Experts of a small language model.
Size: 9 layers, width 384, vocabulary 48085, 64M parameters.
Training: 283M tokens, 5932 steps.
Below are experts of layer 4 (counted from 0) of a mixture-of-experts language model. Rows are named router (the router's row for the expert), gate (a neuron's input weights, with its number), up (a neuron's input weights, with its number) and show model dimensions 128-255. Each number is 500 + 40 x the weight over its row's rms, rounded and kept within 0 to 999. Numbers have three digits each.
After each expert's rows: "mostly gets" lists some tokens that are sent to it at least half of the time; "comes after" lists some tokens at least twice as common just before its tokens as in all text. This comes from a sample of Wikipedia text that the model never trained on. Tokens count by the router's weight.

# expert 10
router:451490506457542466519458587487516437452538529524536488584499476535458491436475550492507532497500570520487528486454523474474423448518496518552532514531577465479443557488484453512460537476500562548544489423495445484597539461576492500425529534539526523540540476453475530540549530568570535511506555443554501453462491492519503520538504562483473488553522491466485457489551483559525483526548
gate0:474533541487469549489541540456485553463484461509524464459525526444499524534524545476509501516448541502523531526573549507563484522495429484505534545495525494474489486439492502467477481407502508510483517539447494510435497492470457503514521496523516473458589534458504521477509471467446457524485500578558596525525492461461433517523564534512507507521478485508424472527386517507471466590539
up0:484486479516480442490533542528492537484405495510480471485526458451506473520601568464482489535513478477587497586530483485495490418476432505617445507569455531554514500484569452532516494539508482518533518501417542526462523535487510516511549455467492484455498508562445514518555538472567523500428516509513470487517482463513455497573550590484475583513505451531448546542552512459508500527485
gate1:511476504434539550451561492513500533569429532502504525483537572539498437459471449493506442547473493463501514581454522600416478537558443488540497509453560453466466532470511486467498499551516503515498467529416405535514541525433536438465477502507500506485487511468565516528565499480447481548516503541520480496459465527482605486443489575521471554487527509490471562453520487459510518477473
up1:559521433516495512548469463488483536542492537493523521555494581539481501526444481577507406488557491542511514581474520479521436434448515435498547479495470488538533515486569501540434472540520497507524527511495454483499478512463533462489539540468531502482590517459520531534461538478457533499505507577539479489511427510454482491459533458448520399582511507518495458454455489532508442544533
gate2:448490459551513495479475501638450521422464524465479540543551554516508441519506506508499508552460489484504497429490543448506407492504507512468528533506573534544540515512539530500485574488534484511531464449537453460520526492444558459506503524500506538504524551504458598436505522486480497502554522440504494526531545500444542507449471548361450523547528536471526500509577503471476546440479
up2:471417458400543501459546588527461570511463499476529467525496514583506453539504487407530468535510486463492536503554553483541435502564481477493461488430492544499500517518597565593480492520491478471495505456546473449523474526500545482485488599568500531555453511499505530466515510489480486519526458473513555399483498518522566504450468469458493478487496544520442500582543433475450485561487
gate3:491519466464497507479540503554508468464557529503462540506480429483490517531476536578555486450477537507488449519502500475584432466487486534511534516428528551496481539508507535519422496566497566542502475493567461521510469473520550529537532498477459532564454515393547513468430519487493487514487512524603509540528551397494455495547479526573498512450451475500494446504433536512536497495593
up3:473449490488510457526513539478497430521534525475523441533523510547492488447515573463518476466601515547455510455500452476444500507568465507527480485507554434509455466466447591476525479568500434474484463516525465473494493479524532479446477450451460480495433536434514482540460462477400482527506501480551560490440553529518615554531538521492538467439500476543468536548479517525485517439564
gate4:546501534528566529531464539425523520503548504508516509598593544484475555476427546490525541470442508497536518515453533570457425497526532480534494531466450466481543448420485482456425499445526557518514465520524477577520490458489504477444495487520486455510445432559531460579505510403503550537544447493545513506461535492516538443481468457545467494461575498500505419466497514511540548471489
up4:455521496456422509427443500543496564576467506535465447524484599417517462443482565521482512575500508509489548566550467520490540444526497503454518578465497466443517470516517486460531537504550501573482483534516462466510453434533444506553446494508517558461504480534408528538489505458501490509509431541475470529540517533439471507426490451509381525504439494492506467448488521518457471467499
gate5:502425503434444481496518509479533476517466435556494549510434492506538494494555445466522483471541525512432421468518582561458437448503491490520509469464535532512442508528564533575480458528567500501556413460486537476524449452515543440441517568470450474600495503442491453525495456486496499489586491462458539474421566533511520505402474515482465545482495395459506533500510480432532508555485
up5:602563509474531526493465480478474417563576530531531532460543492580509470600527544579528583451512498530491505503526482492531500540483506488455512554492469444457526526514453520523484480493466546542485449462489542510471491499497518505490489511520478493473453503541541503557500513498528445563496460496481504555572434414537542502521561438521524441539510497526447507455449564437509511523525
gate6:530397468410523481554452574480432426531551481552585546498480474433539515472516459500483472462548574480527513537519476507547507504474451500444504472526564378484508420533459542472501552496505446420539501482507524485556489434433489499442489535484577538533456514528565429458520550515520456492533489446481419461513533492524504550471598491509486471471491495534497491487502541501492438575472
up6:462541518493519510525527527476474482513470546454533491450405511530409498502487544461507522406442510585487538514412496517497536504598541516517516522551447471436495514551492440524533474463503529446498451425488511513466534528493453491463518588546501418526541510490518412509566462507475434527425541511478547522558499567427554538468456459548434495521534483541493474519578473463462521487459
gate7:518463467537450490532514559472545447471523532494461490564485447489544489543520529473579539505436503560476472568534445616427512549515514561510489536565502486486491519486425391499572506485528499455495541493548422496560482439525508492478507507494503527483453512480487525503505540450574539475529577521527537525463533470519489488490480480488443486490518572466578488508471516552534536522456
up7:516533526429462453461515481451515537562485516478507499392502460501431580502490512455571425489495480495485527497485504471522490464554550498546513450497500465508534569531563479543524498493445547519532482521463537497517480531499444478477517527477482415590519497499560447589439535502534523569527501580471493447537467540440500505471562484465472565565561511484487544508436496471547441510486
gate8:518471523502430514477538473464501576495514535475512461564468561486459471512557501516528489550542458430525561534509422547507536572557533473443476564467500547555503510480516451479427489509464516567520526488518519532549563530524486466412534495574536539497498517518465495464430454498532564478432442469496527521532589544554463521504556465415527543535506501556475448504513484503440530544522
up8:502492508483487480515492528499489435482486463509435510427540446532507534475596497449464444519472489440520449458535494553478482525434542428515509558508528462538520550418450533540409526481531471539553458580503513538450514460512519583550552534531519509565405459414475519428534516493512496515479499537468430503559597428517507526470500505537539594477414510511476530510614495517484529459560
gate9:507538445457555469536556501475505466503524546500520540577459508429511539475519494484494461431440482453513470521551464513496481506559494529536519452520421456599542511498507529580508519588503569494527500475478513499567529496550471527440472476545533468572547505477557457442474579516508479539481475520528536546495390496509412461486527452493530464529540492468524559485580544456537444415559
up9:441490468435525432456516504513453549508487505521579474497451459554437487555493587489449545471515497470480543483522557486571485544508473526452520566489459458547575468502457507468513451487520515484495508447532486585423540493440579461500553586500513525443466478464513521510477513447476493472443453575527471496536546527546499472485471596429555560473472504581514513523495502527457508556524
mostly gets: " his", " their", " her", " its", " League", "'s"
comes after: " |", " (", "|", ";", "'s", " W"

# expert 14
router:490498495536503487471464558504487451437561508545483512607465520522459426393446515517496441434438507493460472545508557548505444447524479529470540500513498449447460507450501479494469556436427596484550490431486491563488497511512588481374487539534521542546556468406467520559565489549506512511513452457518500443475517476537462551477486502542466449536534501468416450435498445512542468524549
gate0:461552504445502516439532516516507563462477452561574459515499572471497533480550550451510490479523523493524500526559520597554458554441416479471538453496510509504520508404554546533485459450446526511472501535458510506483491487499501461518489491499563426482502563450455500464494502454488461486516519514577561495512485472525501514513553516481500536581564493450423447470411510412449443536556
up0:468515527557519421418513491512519548517442485511519443501513523517530449502542530519470485531482497468540454578551497513489499458515440480633521543533436536559450480488548464544461466579496531492513545423461525501518451516504534538522584505472501453425492519559490518561562526497525510498488467529515478523505526495504464471519524573510522576463490462536463516488531514445508513516474
gate1:512484479504528604527568457521484510537402540538510545506540564536445452390505493523557481486462436503489488536482559551431482448587457540539479517538543417452447495515494510519467502607482458495459467501490452504529551530452494468493516482528465432491512518491533484533553459453504501483489492531505523484496455465480501506475558490505470556494448457459514536425484510489501491477465
up1:505481469419502460530477513558501531493527517462522493529469533541507539525490496578493468527610500559474600598470515454513426432517576500578525511505506467560489518455543524518492533516483492520480443520454417460568499478524556487488504516508524486460535485467520477523507552477480542485506511565498469529495485464567467454472544514507571506548473503532489485435491466484482430556529
gate2:484481559523516540454454555629475491505476513460416510546533574504507476576479528521489482526532465499490452478528553476554439498517508530505460542503561510501559548539510574452500540519524537542470472494498460522461538483467545515420501504553508483497517486535486586470516584498471527532558529459535488470555522493501552508406489570428482554478508543521533442520576500511471541487457
up2:457437506463541503490490570479455523495484477435490463501547551575483483556531520453483483540536518453510492498549560540510503481522452533445476452397502545490519553533573575523498484487455557482516482487550521478566443543477513503480508536579474538528493515541524566496492453528454499545513471453534479443552481523514559548483442458474486481490492543542480473564594416522488511543450
gate3:455578431436472524510574490518468493435502498497450577507488472518465480605467517513567541420462521458520435526461474488560468474547512583524553485421529542439440507581482508489464520567524536497509437509548507489488443517520512482497556499516516496536488536435541517476452485460545468507451476532553469592520542412502436477527428504559455479493461518535527453431460516508502487493551
up3:455429525429571473531505533520552470506491477498490479533543470527436536522489491511514428482626516549474484458485485488450487502550449519539492539541560492537504516465511525536556446467471416523492453490430505488510531480519516461511489499382532441512457543455513536553469516514407487534514478527545593566488558551517603551533536489480522481506500533597510552537471498557502502440495
gate4:530504548506512475501462564445527466470477492520569468631545530495487542466520481444518477488428469515495427529456489536475518494526514439518516517465431463470532438487460519499473516446516527490435420524493515524393475455510499494409486463498451466517476475545582530533522477451589486556541447522549481512532498505535517415452459534542435527481514418488548431462444570508536617465494
up4:408472445528459513468431573551531544526462531465451469505501594428511515417569494488516478480511506519523540544498452543477481460479554496461596568484555496431510490472502513476486515525550478549473451568498506462491465449537448501543464508507481532429485506506420491478458466456557502498530500486484440532570528554508507489470486488583459514536450484480527473429458493504481492434486
gate5:539499531400486501525495427457508520481468477494443562500499445582509505548463454437532511456496487499507456473504548549519523425533481411492503464536515517522432540511523450487496478491571514497514440437444549545519451517563575501439447482474498460522440440450493413545548481474478519485542403467462508503485558486492512482422491486468474514455512547498452469508504516441570493455530
up5:560508463395523516502541465455485467513539551482547520434546521566496469583547486594555514458564518498520493489512450512535524519469510451502574515525489492473547498507481498568485516500445553557455453497531549538452502497521571489498483484454503484516529496476490496462468455472567478538512444474535484581537471458427483565542562466546514430518439481520471524475450510409513447528526
gate6:486445438401496512555449571495424438496565497521659514467497512484541540427490514540437456470529535511516537569473461556501514550458433521424468444489552382515487492520472572494516500464483437475547535444537587474544450451545457488491476523513514502502452530475581429487482550526485478530517509432544455465482507478515483573445535481455474424509486471548512454467459467471543486574523
up6:503558473490572471567473496490516494443408570447517503453464534522430480463492536481440488439445504537514519545415526564510452580540557530517522502513446452494503529499490520494558502455494541440501475451509546483473483494500487464478538535491422415530490509487527438566551526500474483564423547531474532493529470541478492561463476446503425486524549521470495492516599402476477510478509
gate7:511501484517426523516478489514575437435537529520569503553508480493526537536555509435626570536500456559516530515518480618430516492536451564473484540532492552475441484541543385495516510474520477472479492475474421498544479489508490483485541517519514479476491528516401470459507496496582489492572557484530573493504483460512522536446488469452403485499540539493530465493495510551521524409448
up7:519531487510511465489500491479528516561463458522453506408484479553498577539497515495508443502522464475548484497519556454522567477528540447541561443503502488546508559509564499476550511464454493489512511468466545447520511510467450537479481560522469448577495521488537461565500515448450489558533518582409518483522489523441531539461559496545465531530549561458518562526473490399542428443495
gate8:537512556503452568470588438462496541467520536459540455539468517435467512503473516444474476563448541464523503536536430478517546586572509516469477507440504520580503471528525459485440486514449531496540493552497555552537531524502543513452560512536495483487485494514473501461500503475528557498524434481470555461533520509538456544507556499481510517491576468551528469485425506465497475563496
up8:495555518460556475480455575505440441466526498490487451457544503550594525489545518534500518482485492503487451486482535519466526537451527427522512515470515510500549513482454471533413460494492433488494476554543551517443508479504479590555529545523551511529422491458461546495517497521495550516523537518440504507518526451527540562528492442507505553484404522532520529514514468530482493503512
gate9:529546463468511475500514508468502485530542534477542495570487518465416469456550548462480468400473499467562461470530417481526514505483442446515499481543433459562536538475558499549472575499425494493512506459486570497516464488511459555450518449533524543476575460449526467453419510549487491559471488522508514549453440441518478465512509491511495501531559581468588564531547528459503471469535
up9:447451457483510412462490514502517511450514449530539478478480470518478563577533554508412508500532496467526539428535566533517521521536522517471547565471500534534639507474445507514512453488510475459470478443533502565472531489436565476504550577495523481434528486506518514533440517491477518477504453555474391470560594519581455508460507534459552552470503504562463519551494471541409530563461
mostly gets: " the", " The", " an", "The", " a", " it"
comes after: " the", " of", " to", " at", " in", " on"

# expert 11
router:525486517508492449513471518505433520453542473580459520525450567487465512434522509523497521486525549552554510499574481521516491444533460448505519540487527503461431519479602506470444511508495552488476493433502465495466510544566502467479425441577536502527518471536456551529535486463516563499498488456500537516463475510536487515528493527501408504566556492458472487486500480553503482522558
gate0:456540485450457474457536490479512558523440503546518432501513537434484524575518517443576458476462481501516537498525546517459523505465455503523508559482467471522513466472525576484473461428498552490455473543462532524469478513515490401501507489512518461452534578451549481484487523496454473520509450507584608464512541486483534517476556508534543588580526533499456450526370603491495427519596
up0:503542557533474428446501481482487599476465562462467447488513485540475463603568519512454527566478509470550453569525432444489443431521463509592483522535425532573556503565572452511547442595498514517556468501436555486501475520499541551487587462455509504390488500555500484521573510510521479457481477555456500521501534525521480494529523552494520583523513482527479573502510543419480477497487
gate1:506444539527474509492513458520473516575455539560586471492529610555490425430491462523499455527459461449438446537471521544455474577618464481543476510456553466485449490587509506453527463588515521532507506541439453541496522520427516477477555542544527512545525515469614522506548434436460483521470470448568530533493437488520539509495513482521467469508494467483510556471450504469481475501487
up1:532504443465519500522457477529523517535512508416482495494531494526496499513405532547555466499557474553512511590457496488525458451447544465504543488476429523624498510430523536537489487506563536500453479548486482459562458534497546501434489494485566509507551531478504440490499572529497501530506492536481524550478446576557454454448520462514520492516494516501495453433494484531521408536513
gate2:421504509530515561521486517591472456436473523432472547544578570485494485529448493531464479504504454452511455504490521444463437498515530513508456521515560524483613518520554555493495497527489494526524478455478493510507529491425557505479521477471547499471518488509460611445481551492465518469566561435541532500517514500493556500507554612406490506507512538459469434457555516500504562495466
up2:424423463389520523510528554515497564503450445449537460479588543569466467547468514467514468524527486463516512499541531522489453520555506481509510436447522473498567485512608489573470435568462489511517508471602477466527489534505513533520497533511524569552510538513543596509530444530481500525506499465489519470475492485497568562501503461472480502478519564509458484552551411528439499543491
gate3:515560412495514546518518506567489480410501531483444527472495450500448508519514485529578485465486535493480463529505464510504439499468513567483583518466477540451461507492485558493389477552539546528553476492514461545507470492506537527523546510469453480599413488478553522482393512439507493542486454488556455584530535455499489481525524465507485532510460480469533496437496550538562512536548
up3:505499515454572498480469525498542510512534493504550440494539478527459478494505464466503438475592514495438549480419490498429517473570429568485475474469524450545441501462490549488552449546506479491478462503466532528516514428536482479477497542469514427463421538475530509573473511459441503491515524461534572567537513547459589508511495473513482498469504591573543553491450533477432511452487
gate4:480511500503495527535470524442519478547464484510511467583553571427545506474451515494491477458447471507518414503486463537483498456516526411571482457520433503486554422464483491504445506446529571517498438535467513484455514479509508541422436425535526460502510479610505454501563519472542491635499466489550482511451582554556559477483460498543467519506535461455502453547452516573529524455429
up4:431487461429483511489422541560510552524500543533495432561527597409493508487568578558511574455481509510521512558506491519526509487436533426472545565511519489430556506514489462483466481565543496544511456571471491469551481450507494489550456592469522547459507511517430480515497498421525503534520501480468445540519486574486509457436442464554448482499420471468507517496451491543468477511465
gate5:534470552479431505558478506488544513541440469505480557508424413507545487544530500450497469455479497499496470450539573501507493431520479457482504431483573527533406506557492530532503461558500517501532492471487536523508379455507489555413531507488481455527504490491479478509472466523480543519621500484464586475501600503520477472454514494536484521504513479493486510446532482530553478499469
up5:590508453427540450488483471463501476502534543417518545445523473546494534605533463597527518513514513519507565518476476468506542574486521478471497501477492499476598517492431491578486502453465577536533455483511545543466513522528552505523539516476467457478479478553563521540448475507528466540489483489503515565506446480517544539525558487515487442484501430488477465482458488475483505519492
gate6:533448466432482444512456563481484464577532494545572536471490517533543532476516520566441488471559580476498539556499462523481477426480401511399437501485569446448510463499482534479473527488454410478504526421535560456516458496515495543507503538528547518533449475536557483472471602528521470471547513461487496465501495524515475549490557426484498452466508503570496491503543490483514477520504
up6:518485445498526500537565482462495467451446536503457492541444539463452496529529526470517494454456516503496515584435546497518487599561537541542565563545392480524497511536454470484549518458474554417442479506446549482503516455527512453470512604523530434498573549504534450539514455510473499557410540532457552507524458540482459494429546421521424526539521506458534460531532446463434458528485
gate7:527487506541383483397504513435531464462522476542489436524451452495519520559550549513602523505537449562491471499549451575483517513470491580436496544558497560476395490525473401470501518514497530471523490491521461505553499487539505530503538522513505502528486556534458510500529568489609499439541609492510522463479514467542485456498489527467443565529567583529514486515458514553553508492468
up7:533540512485500407484500478484486512553453544536465462440539480522487532494510454479500444436506489510511470481460506427562515486502537479483549436551505541516512568529558498476545525521478520501495508498512485473561527533516471495510512492480454410558548522504546460532452542471500535502525536603466453464480491496501511475445564505520486509542532543433513532479449500479568443470463
gate8:546399549475462527489511434409470481505497505493496470465517563462423486508519531524521474457510554484555530512485436506462562575556535536450543538454518523544455506502479447462430460482477552529541465504526563523542582557518455461436465483577527508536511479468471517509438532485499552527500437489488572502513558559496506525515544439486495549531605463474474420532448461493406482484521
up8:507523511428516484485464537505455445483527567516510464455540482560572557492557527507461470533435481495474477447521531523520497494460486440517533511467520515556538545479516514479388516483490398510486499526532507539468516508482521553547520548489436485569436463499495542507519477507531488488497492536459516478557528386523535547519477422526545548476454538524501529528488436558469487517531
gate9:480595449467516428526521535478496514526542495484542476546432563454478550473517496451502457476479505489504477504562463476517514493584451478540487514549504444568516530443557534604465553528434521544557556496456505513525524511542514557465502517588547475603556478489550530468411531532472487532508487509547487529478474488552441521469509452551523486556524509488478533543512533508528475393524
up9:435457456459440439453498487500442536509454487551530456492498432570446487539543551542429478492503481475549542448489594492544501514481512537427500560455453499505617489497418480484514484485503514519441436452549517519405512464458546505511568588499521508467476492421524507528524483497509448491449506485519412468531530458510450471508485522442571523512472467593486494527530478519432503592509
mostly gets: " but", " and", " or", " However", " out", " moved"
comes after: ".", ",", " that", " first", " he", ")."

# expert 5
router:482465536564481505571484489433478470452539499518536478576477517493541424395486507491492441491416549442457491493521491523492473452523460513513486490528584481515437477489514410505454508471444597515565428474542441552518522498490570482435509516545550508574546469452487575526580471541519527504486446448537537447447491502570503529535468567493469493557590472425445450453481467549500496550522
gate0:493576509432491530483506496484496585488466434503548460491542582490495527510568507401538484521517613477520513533517554561503455531492439522518541503494478498508513460438510532497510456500465552507505485560472492508445505515510502445503479503518561443461559548425503494487484499490443431535453515476547561528521499473531500581525491548492502588569545549496440471549428506466446437513557
up0:482549525511475410425503481517470516504436481505512453461501495483526452533536521470475518536515521466540510602508500481490468451496411521649507493562433480610533477522578456533504453599485535490547491499429554491554471530494495537496559505498466435437517508535449458523519540496523471489442473533477487522511535480511484532516492547510551566544508485520470571525512503439458432526485
gate1:515453584515498541523519436522502445519441513537617524479521568478464425412492446459515462526513486511456483493471537574483459488596492489499525491494495424466448478520517475462484498607515483557413434477452465519549586501453550489454510495455484442522545480507536535505541453411443484496492477491542498535523445494546500468459543481530416496532469468464484546423479519519521485474470
up1:569494455474459454545485491483449536499518521456554511500484551516523533483477473558526391459562499552440498532432518502542428436518542458522552502513507495577478535477552510493526507559479492493452485499481432481590468471486557506470522504477555490469595474439545462474489591509453544472510534538500513543546438503489487496499521483485523475514493496540500472434450464497503437530502
gate2:537522527515485521534440531620465518521476495428422492514536520485490479586491535491436483511525474459455486409454534456544469467562527512489472585505542479523537514519509560500508537479500528535500417442536508545463522473483517553462513487546463547492478536498484579475531577506487505505557496388516416500500547439518525504486533575389460521501534550528526477462576489554477529481501
up2:515447464434509507497450574552485544544470467450500467478529494560451463539512553395525461565533516448501529444491552490491479491554461518492469443400479491507493521501499527575498433504460519477517460452538498504529505539490483521493480565587516561534465506520523606511508480483492477520488416418512479458489507455507545540496480487479495476501528561506499509539550450534459472554503
gate3:491536419471516525495557464534492489506534494495489562487487453471452544560493470553554530462438551456544450511501506546509493446481490542483508466403478560505414518508505515520462486554493515597513461527537482492490447476523537494523489442497537444566510484452563494454461527449526501474506447544528490570525520409454463508570514514523437534508500479475543426487480493473531573489536
up3:465474513482561578504491601517531454517538534441489450508525464534469506472491507544534427516607522567525519452470449518393497501492456509501494467487556477517466507463448577498550505510468409509441456492452426496531507432540521447512455500414489472477434521429510531539512495514456488540537514498508609537474490553477591536522493503498557511465492536527473572578478479521462507486485
gate4:522500532516555474543458524477510499495509491500568476617489560425526495511462456427483489472429528529532467505509507541506496516496546450522526486440483450416499435449454519490477522405502523514483450512479493550457441437504525475429414530516493472542470426563541509499567577456489502572538453561552441522477506444504499438513474497535488497521494427459556420452436556569526537462486
up4:427531472507513529454420592565498577546448538500464495471515571455508494502522513508534534546519532502541550587548491503457518460431543454479573553503525453436530483523477481473475499485543547542490485567505504524532466448516430491512457547475520495488494510561435508505528465429536495534483525513495458547564489514444498476475468456582484466487431501487490478430493495517483501477530
gate5:469511474432476516561504439458526489550461477516470585518434434544499489511484502430518508511521486504476418468477553472466530492540445526494481460481483477531492494510519469509465496570516520502547460455480539543529449468490498467453462485538509510589480485488467454609532484494521522484504453487493551467423527502528532409426490507429485501501508494471470547446511477446573512485532
up5:557454520423456510453508537502494486479538531531506482422563447559483461609506499560509510469553482497516534474493474537509511535493537510445496532519523485473611525488451523520462499521499576513512458509533484545468513479533571447492522519484496492490461493509565523516512485479559536536517428478533560572538467487496511571557585436536431485519508510484415514443449518410477507554495
gate6:475520505409507516553489581441437478562536456528591518518514525446528481489503467530446464431547555499515558558508490525483534519430430503457537489439543425555485433478485521480491496477480403495497542443550527486488480462502487522530447521450527500494492493543568429467521511519516468517511504473470449462488578482545478535446562480449546417447508442542527453469453515516504493547486
up6:503542464475549466562509490527488508486388577447532495418463521499483469494473522515464499436490531534483516556403545486492474540586584495507540503556464420463481465510490500523526510473497527478457444483462541474493509460491548460447497569534434390541534549505554439517530477533492476528462503468483578472587479549477519510467481421521434537504518480520527507557518466450446515509484
gate7:509467535535405559531464508468506489489550549518504444561488451467508470510546505521544517506455441555476509542563486582467521499465435533528508521541506506465395566529474400464458501481489469498471515488467459539549444464478466476479516519502507515490496511541405478510478522504553523452512533548453534443481433526537510486526490485463451511498546503508519443510519522533479471507439
up7:506574499438501434488560497557500501547456527499504459422513495521506522515495526450532499466531506449606483477451552457540496486485550414544566411491514471602523523478547520497557532469501514509550517484509556473485514510480482542476477540545496463566519536506533458521458509482460476535521558660474484441475541470465502518484539576509487572509510613469510547552437479448549452504463
gate8:598408512508442559454528464444452499496518521482529413491446537428479480477492558466519478499515552465538514515540423530499548554592523542465546551477496507547503495482458422519444487491450542488514510510513570573496539533528480458479545491516531554490514449482415471490449535514513508513470462469488573495509543507478489566467551483480476514508510433526431422491484494460418473535474
up8:528543527423546479510487533502437450498533547502513508461527433513566587474562510508471494518433508474526467467506535518532488496422536461507527503489523492548526546494497503539413548502475430491467511549537508523519514501496492575538539567518455496530449450471478544528550496493506508487505518527440496477548491418550533527511481447497533534479421526522543562532492408571494501500508
gate9:464540435463559450554488531497454504527552556550523491530439536500473489498510567446446468467554522466512503450562471518582505525496444470518532513512415431547559516426527507565463527499493505512561539507525514480557509506519503547430514492570567522527562475486519451421475561536504534577483477487526539567530466495567480487509525443533501450494551490460535537541544480466487481466485
up9:471456464458496438487538486532517520511499460530526451483506455552470494536542570548456489510495503510532536464513548478508519541514482479467536541491518536545596512493387511473523463492520496507449490439562502600448508470463569492447570566543473480439468515422523524469494463536463473465448496536470369498552545460540491506465463572435533524537483520601487486529500501539439500533478
mostly gets: " a", " the", " until", " and", " The", " after"
comes after: ",", " in", " of", " and", " for", " with"

# expert 0
router:430459477472524509516435543411517462482523515479525526458531486516507458442522499478571486481452503433522519467547560550457459446608428516476548551522492431464470534420498439512482532460487526524522496431476429489544449592480507518459462500509516493532549533474436530521508527506486509476473504478512479460497465539535538470449526560538440474565524562446415491492518406490528504500541
gate0:480547509499481510436518551513479525494460467562545499518482536501454533516568514429542530532494495430546505517585540475548516513470497498467544525470498508482476469405486512505469465492495554525506493584475491522439517518493477477495521508555536435427552544459466449540490521482411432509534479536554579526540504476525474485490592563491519568540489561482428468451496598487501452573524
up0:513521522532480431413538482486481537495424500478498451506509542503484451549579505467449546540518506469552476563548460480513490390482434491593511485564453558523503455466537401515492485588474531479544515498444534513485513554512508595505561491496484444446506552552458484575532513517474490475500503541469508506533525482531459519538554560519534611545501475515485536511590532458528474557514
gate1:504421528509529567531492457514461507562477542538581563479503564473506445420521479521483458533472430446468491548510489543450474497612450456518537487540544459479483496499537505468465488611501474553476419493434515529511591507418512494485476431434469458487525485465519480507547491461486506496483459550481513534527445525502497482471516514520432500526526499482490481451537491504469491486459
up1:500499444455477488527498507561492567520514538464554493510454534533485508498469530553504448483538487542456527580468532480553449459510536460518553488558462472584501525469595497501471451584536455505496467532467495463590483485464552499450552466516582496477547525482544465468508539514476516491514529528489508559572476500550470443497552473506528453528497493512446463402492483484489428549513
gate2:449520467583492541511461489591495525443468505430444528546540526458452467549532500462472418499471464500461436441458507492480438519538533488510487526500532531517536486428588538494509541489496497537515400467504488498478508466491521528476480516503509523515487495482502588511486557502457495491530567461537467495482548455487556537438516581440494486464510552470516436498551517455462548461482
up2:452445441459496529469531571548481554464451437500520488476567547592461444530537553434470422525523504470479500466537522516518483514565467490488505477389467521498478537466571536550493490506496491510528430458536451530529470532486494545511475581562515559520495525521529564481485439488461484536502469510511477418478545472531571547440496479490506459530508571501478482518523441482463493514509
gate3:444514456504492537514524468549474472464499531522498564537428421466452526537492553567585437479513578487519444536409521478553437428505458498490509507379458511458540523532505520484435523553531539572466510520569484507511469500516556544563472524497451510515498549412610531479448498438534455514459513525543487546505550377486465466546501503547465492496483469454472471501450556521521550520555
up3:460474497455554503475539568560552446509514494453490510502572578557493507468472510438510451468575515607464509494485467506423495503559479535555498523525532476495433500414491564510517454508495443490482394535478486473480486427548465474486531501454575502493471509441486491524482509477413493505536464497513574557483525537517617549520474487461545479472456532573506571574464455443474445439514
gate4:531468578485501484549435536464509520475525509483551477573530521493472500502428542439516470449420556541516421507477466565488476494498545423529518530489423435410521437442462521467493489462487523513521439510466477566486485449507515461466470484520543481453502481561521476500495547376510506576545501499503490531465496485502558430537460449518467525566512465472532436473441558572511546451425
up4:483479474479451486462401573524452575522491506518483421469499611437528472453527580489492538514472563515515505541559460518536479457484535484464554604519511446445527470489500467482472512513531533553471445554491505521497466470502461543523459561479514537471500498544446487482480519402549464509533523526516435540549446522523514464400469457514454544529429501474509480439468538551466445474511
gate5:434471575474475509507508479463533455474462511486505520479430435501548509506522505444520458477533436501424480468464548509443508513505532456539484435499531518518424489501559510516554478545543490567585448486537541477546495505510507470466425447503490496500502546403507502571484489505543423519545481536466581459487580592497536511430445511517421498488495547435480497476517461505538466441494
up5:562482515475528457527470436500513416495577556504473536448514492601476512606498481505535484509445479508534531463495474482483514526542509425454537476521491472441505521495466476535500485543504540591509462489495508521461529502519571482498536504475473501510491573512591500567542522486511461557544442457468555547531484518510493547518493456486487440560505511509435533496446447476521487512512
gate6:512440460421472461576492567454469435573531489554526543492455524453575544445536557509468466461564584479540554539523437490540549456499419498466510493496546435496469424485507540526483495508491448498475534419547525469551500475460471562498488519469502519510460479547499429472494545491502454510496466463461446456545509489551495513486541494473473429481469519578503494471495506479458409536523
up6:540542476477585550542514476523503472483441564463532503457430535530417504510504522453475487451499548561487554555425553513495451529566493517514536529529426426522501463559500438511533481454531499402489433495496546533502491519503477472447536588540513460527522579502554396521587466491506439540438536512455524488566500515480536534402516447526469573491592538531501505584543433529483476543438
gate7:552468538492425544481455488457534436501549511527496509535467497482516463528516541504570577541517469551460496530551511599458483539490494518454560526536466568511462514510430380502487564530472501484472553502550465562512486522510488537495467550480576534457522555533474459545459577448535484460487595556450513454452485477552526532486451481509468526553556561486521506568500525547434511500452
up7:514514488486523423529540480533515528527492499540485433407540455535538516509525523492532500496548467455530509536494463449483545446502530426505590387448544406511512584464540521498509520487493531500529494466481512488508460502511467507510482492519477480535499510516541427524436506425511527551500532614442518449518536501477524536540555516488502576515540492487458547542504476462555468498459
gate8:569518525494449525422560439391496496477521491526561454469397575478464499462488496484497470524524479435521532471561445477513568506561519504408488527505480483513476470527474417488443514512445553517526501532530524520522554549524498504452551543531560445498442514460461491463438514506529500449509434483513562463473518507521460523502593467517472491541556483535505452504465459494526485539549
up8:504492545457531464515448560504411460478531520542456444450536491544524552525521503522452505497497508488498439494503541495503520526426498446500519508481487507554538502483459509490429526440458424532585524577515553532486471436502486614549522556548497501546404497492446583496505507514511506528469545517461469481541496437541487559491500423510553576518509526504564544520562452574475500482514
gate9:522522472454580397512494514497516491552496483509529516583445532438502491484533565513500462470460531456560451511604496448497596486522453489558506522517452502492542513482461500575423517504462517523530533429497495535483490502513500478470494512541539464562599451507522481523459616562543520590468484484520544550534417518521451441470483408522477494527524556480550507567526568467509446450502
up9:432478492490477430453507510545463568515476464551543481486464452572452534587512557503414546469483514463546538454509550468558541492513487554466522557463496502523617495455417529551488444451502482482439448457520452529479524499475566475530560588546497504481492511454542491539481530445473500514425461508483430470542573499523509473481472546443553568523463459601494479537489485551451484545493
mostly gets: "==", " in", "===", " ==", " In", "In"
comes after: "\n", ")", " in", " =", " ", "=="